From a checkpoint of a small mixture-of-experts model trained on Wikipedia: 13 layers, 80 SwiGLU neurons an expert.
Below are experts of layer 9 (counted from 0) of a mixture-of-experts language model. Rows are named router (the router's row for the expert) and show model dimensions 0-127. Each number is 50 + 12 x the weight over its row's rms, rounded and kept within 0 to 99.
After each expert's rows: a language model's description of what the expert responds to. This comes from a sample of Wikipedia text that the model never trained on.

# expert 14
router:59 40 44 73 53 55 68 47 56 59 46 54 57 65 60 62 54 59 32 46 52 52 47 63 63 52 64 46 55 43 51 75 41 61 63 45 36 40 38 73 50 18 57 30 57 42 65 37 49 28 51 58 56 44 57 48 41 68 66 58 32 41 43 33 51 36 42 41 58 66 45 48 72 40 33 63 23 67 35 43 42 46 46 43 18 82 38 55 51 45 64 52 38 49 47 44 22 40 44 53 42 29 49 49 42 50 48 49 42 71 48 55 44 70 37 61 40 58 63 57 36 52 45 54 48 57 40 57
Word-initial pieces starting with v, d, sp, dep, disc, ass, e.g. v(oyage), v(acations), disc(ussions), sp(read), plus some digits.

# expert 19
router:45 40 65 58 63 68 66 48 54 44 50 62 36 53 49 34 39 72 40 52 26 67 49 61 52 51 34 56 52 36 60 53 50 58 61 50 73 47 43 37 58 46 30 36 54 45 37 32 48 33 57 41 43 63 40 51 37 46 43 60 77 53 44 48 70 47 40 59 24 50 19 45 44 42 53 50 38 49 45 63 28 34 46 24 77 48 47 44 78 53 42 48 47 31 41 62 41 46 67 46 38 42 38 40 53 60 53 43 47 53 60 26 50 28 72 63 49 48 58 47 33 34 42 53 40 66 50 50
Field labels and separators in infoboxes, taxoboxes and tables, such as Order: Co-leoptera, Born, Died, Genus, slashes, pipes, ·.

# expert 15
router:44 53 39 48 53 55 64 28 47 41 64 69 51 52 67 48 47 44 52 65 57 46 84 55 76 58 48 51 54 30 79 54 69 31 45 54 57 55 43 55 63 49 77 32 46 49 60 42 37 40 44 48 56 54 50 74 57 45 74 66 56 57 51 37 69 53 41 50 57 38 47 58 45 45 56 46 47 53 63 52 55 34 30 33 62 52 48 61 45 33 45 41 47 51 44 24 42 40 57 50 37 62 41 70 33 39 67 69 42 79 59 54 65 29 69 44 48 43 34 53 37 44 64 63 48 46 39 54
Month names in dates, such as On November 27, May, February, plus table pipes, and, and syllables like M-ik-ado.

# expert 18
router:48 34 38 78 64 50 33 34 41 65 56 48 28 47 37 55 34 35 58 37 64 39 65 49 38 54 59 36 38 69 38 48 31 44 50 61 48 47 29 41 55 55 24 57 48 37 48 56 56 47 40 45 53 36 41 38 59 40 40 34 45 47 49 58 53 58 53 60 75 61 41 61 51 61 66 42 33 32 53 57 49 56 69 82 53 49 63 77 43 55 49 67 54 59 52 36 61 43 50 73 57 49 41 53 56 65 60 55 46 40 44 32 63 66 55 17 52 60 64 32 68 49 37 46 45 38 57 47
Pipe separators and row starts in sports results and data tables, plus Preceded/Succeeded infobox fields and heading markers.

# expert 22
router:50 51 37 56 51 45 62 46 60 40 35 45 43 73 63 38 37 58 30 64 46 53 33 44 74 32 35 58 51 59 56 61 59 57 31 34 56 57 47 60 68 38 68 75 45 69 20 48 44 41 83 49 52 56 25 59 65 40 50 35 45 69 58 53 39 49 56 57 48 47 48 49 54 59 35 57 45 48 48 62 56 50 42 44 63 49 35 36 45 41 63 31 26 53 36 56 53 36 30 32 34 49 42 68 33 41 48 51 41 43 72 58 62 47 69 66 45 41 47 49 46 41 41 45 51 27 64 40
Units and percent signs after numbers in census and astronomy tables, like %, km, ft, plus is, was, were, are.

# expert 12
router:40 49 45 59 63 39 62 60 59 29 60 40 49 54 32 71 40 51 68 45 31 60 57 56 73 34 62 68 71 44 38 52 68 44 38 40 49 23 51 48 32 50 58 56 48 45 53 34 46 47 61 47 47 61 61 64 47 54 47 38 66 47 46 41 38 55 57 63 40 36 37 42 49 36 42 63 31 62 49 55 37 37 40 70 45 26 34 32 53 68 30 46 61 39 64 58 70 34 21 38 41 58 25 57 60 41 43 57 53 53 46 62 22 51 51 33 57 43 56 53 57 41 37 32 52 42 48 49
First syllable pieces of words starting with re, con, ex, pro, inter, comp, ar, e.g. inter(ests), res(urrection), ev(ac)uated.

# expert 9
router:50 53 42 30 33 31 42 66 48 23 68 45 55 50 57 43 61 30 55 74 50 52 55 74 42 53 61 62 50 54 26 49 49 58 44 29 39 40 44 45 35 44 75 46 60 63 42 38 52 54 56 61 58 70 36 46 58 52 60 55 54 44 29 28 53 50 46 37 46 35 40 46 52 39 35 53 41 47 44 36 46 27 69 56 55 61 41 42 19 28 73 34 54 71 41 67 41 36 42 55 48 67 68 56 47 53 39 46 41 58 56 47 57 62 44 45 43 33 53 70 44 39 54 50 68 72 47 53
Determiners like the, a, his, their, its, section == markers, and the hyphen opening each bulleted infobox line, such as Location or Director.

# expert 0
router:45 50 74 64 74 41 53 52 40 42 31 52 62 44 48 70 80 49 58 61 66 62 44 44 70 69 47 64 61 56 39 49 55 54 40 35 63 55 54 57 64 68 50 44 31 60 55 42 34 54 38 55 60 46 48 35 32 51 38 31 50 37 60 59 44 56 57 37 38 41 76 27 62 27 51 64 42 78 49 52 40 44 51 59 68 58 51 40 70 42 34 54 30 65 68 62 68 68 47 42 52 32 63 56 42 56 44 48 62 60 59 58 43 47 47 44 43 38 49 52 58 60 32 64 45 29 65 51
Sentence-ending periods, decimal points in coordinates, dollar and minus signs, and leading digits of numbers, e.g. 53.75, $76, ").".

# expert 16
router:36 56 62 62 68 69 50 74 37 58 58 69 62 62 68 38 50 45 49 62 65 54 61 56 43 44 20 47 44 40 48 64 47 48 58 43 65 59 61 64 28 46 61 59 48 33 64 49 49 56 27 38 53 56 34 41 47 57 37 24 73 27 58 59 50 48 36 49 38 47 47 53 36 33 41 53 39 46 53 61 52 35 55 41 70 41 48 51 45 48 69 50 47 40 46 48 40 63 53 49 34 55 39 41 45 41 82 60 42 34 53 75 36 67 55 42 49 41 39 62 50 15 62 45 65 44 51 60
Middle pieces of proper names after a capital letter, often in lists, e.g. F(us)ion, F(ore)ver, H(ell)enic, Lew(is).

# expert 1
router:42 45 59 22 46 53 47 47 44 54 57 45 61 54 21 58 47 54 43 42 39 45 65 56 32 49 36 53 32 58 46 60 66 45 65 51 53 43 38 65 34 62 80 58 83 55 42 43 48 35 80 49 59 80 31 49 52 47 60 50 54 60 36 54 55 66 54 31 35 59 43 26 57 48 48 55 38 60 70 62 60 44 49 60 65 49 45 51 57 52 73 38 76 51 61 54 44 60 48 50 49 47 62 47 43 57 50 73 54 47 39 46 49 34 37 62 31 75 57 62 35 58 39 53 57 50 41 67
Pieces of personal names and surnames after a first name, such as Jones, Smith, -inson, Mc-Queen, plus lone digits in tables.

# expert 4
router:52 53 59 32 50 50 39 61 37 33 54 44 28 47 45 51 54 51 34 49 62 67 56 65 45 76 37 66 35 54 75 63 28 36 45 52 63 51 55 27 44 42 41 50 72 33 48 54 44 53 44 50 30 50 42 60 55 74 71 48 47 55 39 51 50 25 51 61 51 37 68 41 51 54 55 51 40 73 44 33 68 57 36 59 40 47 66 45 61 12 42 50 49 57 48 56 38 60 46 38 47 73 59 54 44 40 40 53 60 21 55 51 31 34 37 47 65 61 41 41 37 53 34 63 56 51 41 50
First pieces of words or adjectives right after the, a, his, many, e.g. c(inemas), c(avalry), first, new, short.

# expert 23
router:64 69 48 08 33 55 54 57 52 51 42 41 57 46 42 55 46 48 42 64 44 46 48 56 53 42 60 35 58 35 37 36 66 52 50 43 30 61 46 59 51 57 24 54 24 47 48 45 51 52 27 56 31 49 57 55 43 67 39 71 59 45 41 64 70 26 53 69 53 53 58 41 61 37 51 61 40 46 37 63 52 71 48 24 75 51 60 37 43 49 50 57 48 36 43 47 46 58 50 30 55 55 25 47 48 45 46 34 34 52 23 54 63 45 69 70 44 62 43 39 43 46 66 53 51 50 58 73
Relative pronouns, subject pronouns and conjunctions opening clauses, such as which, who, It, He, but, and, after commas or periods.

# expert 5
router:28 49 72 37 49 31 54 41 61 40 38 48 38 57 41 28 52 45 47 33 32 55 43 83 71 44 72 53 44 38 46 59 27 55 51 61 46 68 49 26 47 37 67 46 49 30 57 36 58 54 59 52 58 67 44 75 45 39 65 36 54 54 57 57 49 51 58 52 38 30 71 53 56 73 63 32 58 57 48 46 39 53 56 28 70 66 48 59 71 50 55 32 39 50 57 50 63 50 45 50 41 57 61 49 44 37 74 60 37 38 46 54 42 34 49 63 46 46 30 41 55 55 60 56 57 55 45 72
Short consonant pieces h, sh, th, w, f, c inside names and compounds, such as Alders-h-ot, Leicesters-h-ire, Sh-redder.

# expert 6
router:49 62 54 47 31 58 51 55 54 51 45 79 61 43 53 41 38 47 74 54 52 42 59 46 51 59 53 34 52 64 53 33 46 30 66 53 37 58 68 46 52 47 72 58 63 59 39 65 33 46 53 48 64 36 48 62 60 66 46 64 56 64 55 44 47 51 59 47 40 35 62 38 56 46 45 50 83 68 62 31 63 35 68 40 36 51 25 67 55 62 36 47 21 56 49 31 44 41 57 68 26 50 52 35 38 50 35 57 49 35 47 52 50 54 54 84 67 44 60 46 53 41 61 45 54 36 41 30
Commas ending a clause or a place name, opening parentheses and quotes before an aside or gloss, e.g. "City,", "(née", "(Local)".

# expert 2
router:42 56 45 53 51 43 65 50 76 37 59 51 60 50 54 61 34 66 37 54 54 43 56 34 38 63 57 46 52 43 53 64 34 70 22 39 53 43 45 35 35 58 59 41 45 46 52 66 60 41 48 28 53 70 53 48 59 57 55 54 49 54 62 54 53 49 59 55 39 61 29 72 44 42 41 62 46 57 37 49 57 50 50 21 55 64 25 45 53 61 57 57 61 55 50 76 52 86 75 53 50 58 68 69 50 63 40 48 55 65 57 75 54 38 56 52 68 36 33 67 38 51 67 58 63 44 33 31
Capital letters inside acronyms and office or institution words in biographies, such as CEO, Member, Vice President, Party, government.

# expert 20
router:29 35 62 36 67 49 77 76 56 55 42 47 64 56 63 61 52 65 34 44 67 63 26 20 59 46 49 54 45 51 63 25 50 66 52 46 25 35 72 71 37 40 47 32 45 43 44 23 46 56 48 66 59 41 43 57 71 36 30 57 80 41 41 47 47 55 50 36 56 68 47 54 41 33 49 37 41 55 51 55 45 40 54 46 48 47 51 58 27 48 36 40 62 67 46 37 46 50 49 60 55 69 65 46 46 45 45 48 44 37 58 44 49 51 54 58 64 41 36 52 42 52 48 44 53 37 64 68
Capital or lowercase L word starts and first digits of years or table numbers, e.g. L(enin), L(ancashire), rel(igion), 1(936).

# expert 3
router:61 48 32 46 67 68 40 74 60 60 51 45 61 67 48 31 71 66 39 45 30 56 24 34 54 65 45 50 51 49 51 48 47 53 63 80 51 67 47 54 49 53 39 53 58 61 46 53 49 73 51 50 67 55 48 67 35 58 44 42 52 40 48 45 72 34 62 22 47 46 47 47 52 37 58 68 53 64 34 37 63 33 33 41 40 38 53 62 33 54 60 25 50 37 58 62 39 51 58 41 53 47 62 38 38 60 47 49 50 62 54 35 36 20 53 65 57 42 57 51 50 23 36 37 55 64 51 39
Word-initial pieces starting with R, pl, dr, sl, el, such as R-ent, R-oger, pl-, mod-, whose endings come next; also some table digits.

# expert 17
router:75 40 51 58 53 28 43 49 80 49 59 63 70 54 46 51 57 49 35 49 45 62 54 43 27 47 36 55 32 31 56 52 30 40 62 68 67 50 66 45 42 48 44 36 37 45 56 43 35 51 64 50 47 51 66 55 59 45 56 27 45 56 49 39 57 70 50 41 50 63 46 39 47 41 43 66 49 41 48 39 39 35 39 49 38 41 29 30 58 35 49 52 53 48 44 21 48 69 62 54 65 49 51 27 52 43 41 51 62 62 63 45 43 33 56 51 19 43 24 70 45 55 34 20 56 55 50 56
Main verbs and past-tense endings after a subject, especially in biographies and sports, such as played, served, released, -ed.

# expert 7
router:47 47 47 53 34 72 46 47 59 46 54 41 59 66 41 34 56 45 73 51 44 26 28 39 40 40 54 38 53 36 53 52 58 51 69 32 39 49 45 59 55 65 39 48 47 56 57 68 47 54 31 61 31 41 61 41 64 62 49 52 36 73 50 40 31 63 13 57 61 48 49 33 37 39 31 36 70 47 63 61 53 53 35 34 37 36 48 32 46 43 43 51 33 45 38 62 59 41 47 25 65 44 52 64 46 53 26 48 47 32 56 45 80 37 55 56 49 37 57 58 57 59 57 59 72 55 43 39
Opening stems of common nouns and adjectives awaiting a suffix, such as found, public, national, reg-, C-af-é, ind-igenes.

# expert 13
router:21 57 37 53 64 66 57 54 30 55 53 51 54 49 59 55 64 75 57 45 32 57 41 62 63 34 48 61 63 52 71 54 78 55 35 48 65 48 70 48 63 32 59 54 76 63 51 53 61 37 50 62 59 53 54 64 27 53 63 39 31 30 58 62 52 80 47 64 61 51 54 42 47 55 74 45 49 38 44 38 56 61 42 28 47 48 59 42 44 77 60 43 51 44 56 64 44 48 53 53 42 26 49 56 39 43 67 61 52 47 68 49 51 47 45 64 41 26 40 75 45 37 48 59 52 61 43 50
Prepositions following a verb or noun, mostly of, in, to, for, with, from, such as hundreds of, trapped in, interact with.

# expert 21
router:44 64 67 40 30 64 46 38 43 24 51 48 56 41 43 52 44 62 59 56 40 60 51 53 31 49 56 65 37 35 55 78 43 62 33 34 57 54 37 47 77 59 63 32 53 52 53 44 34 67 52 67 46 46 42 45 65 51 58 47 43 65 56 38 77 48 60 59 60 29 41 54 69 62 54 42 39 48 43 30 41 24 51 40 52 38 40 29 53 76 49 64 49 64 68 44 35 53 64 45 44 45 61 34 43 36 58 47 55 55 49 66 30 63 50 53 42 54 35 24 42 49 66 52 48 67 34 38
Accented or non-English letters and bytes inside foreign names, such as Rom-â-niei, Mar-í-lia, Fj-ö-lner, ý.

# expert 11
router:77 56 70 53 43 39 47 32 50 59 68 48 64 31 54 51 58 46 39 53 66 55 51 45 29 43 33 57 66 73 40 31 45 47 37 61 46 58 60 65 57 58 60 33 52 47 47 55 65 49 68 44 46 56 53 41 41 34 50 61 53 28 65 53 39 37 42 36 28 50 40 43 64 62 51 40 68 53 69 29 53 80 56 62 19 41 54 59 47 45 60 69 75 50 45 49 42 46 49 43 39 49 34 39 53 38 59 48 46 54 50 50 45 51 28 61 60 58 43 49 55 80 60 39 32 54 28 54
Digits inside multi-digit numbers such as years, scores, table figures and coordinates, like 1954, 73,429, plus million.

# expert 8
router:50 28 61 52 28 64 55 49 35 29 23 52 43 33 23 64 64 90 39 59 42 70 45 52 44 52 63 38 41 51 36 61 54 52 41 36 65 57 65 51 54 40 55 44 42 27 56 54 35 21 71 64 61 76 47 56 37 42 37 65 60 50 55 43 43 53 51 36 39 46 57 68 41 52 43 50 64 45 55 67 36 56 42 43 64 62 73 50 62 56 46 39 42 62 49 52 56 59 51 46 56 42 50 41 43 58 52 58 75 34 52 66 68 60 47 59 51 50 52 61 34 46 67 49 48 53 47 31
Common nouns for works and events right after the or a, such as film, album, episode, track, season, game, event.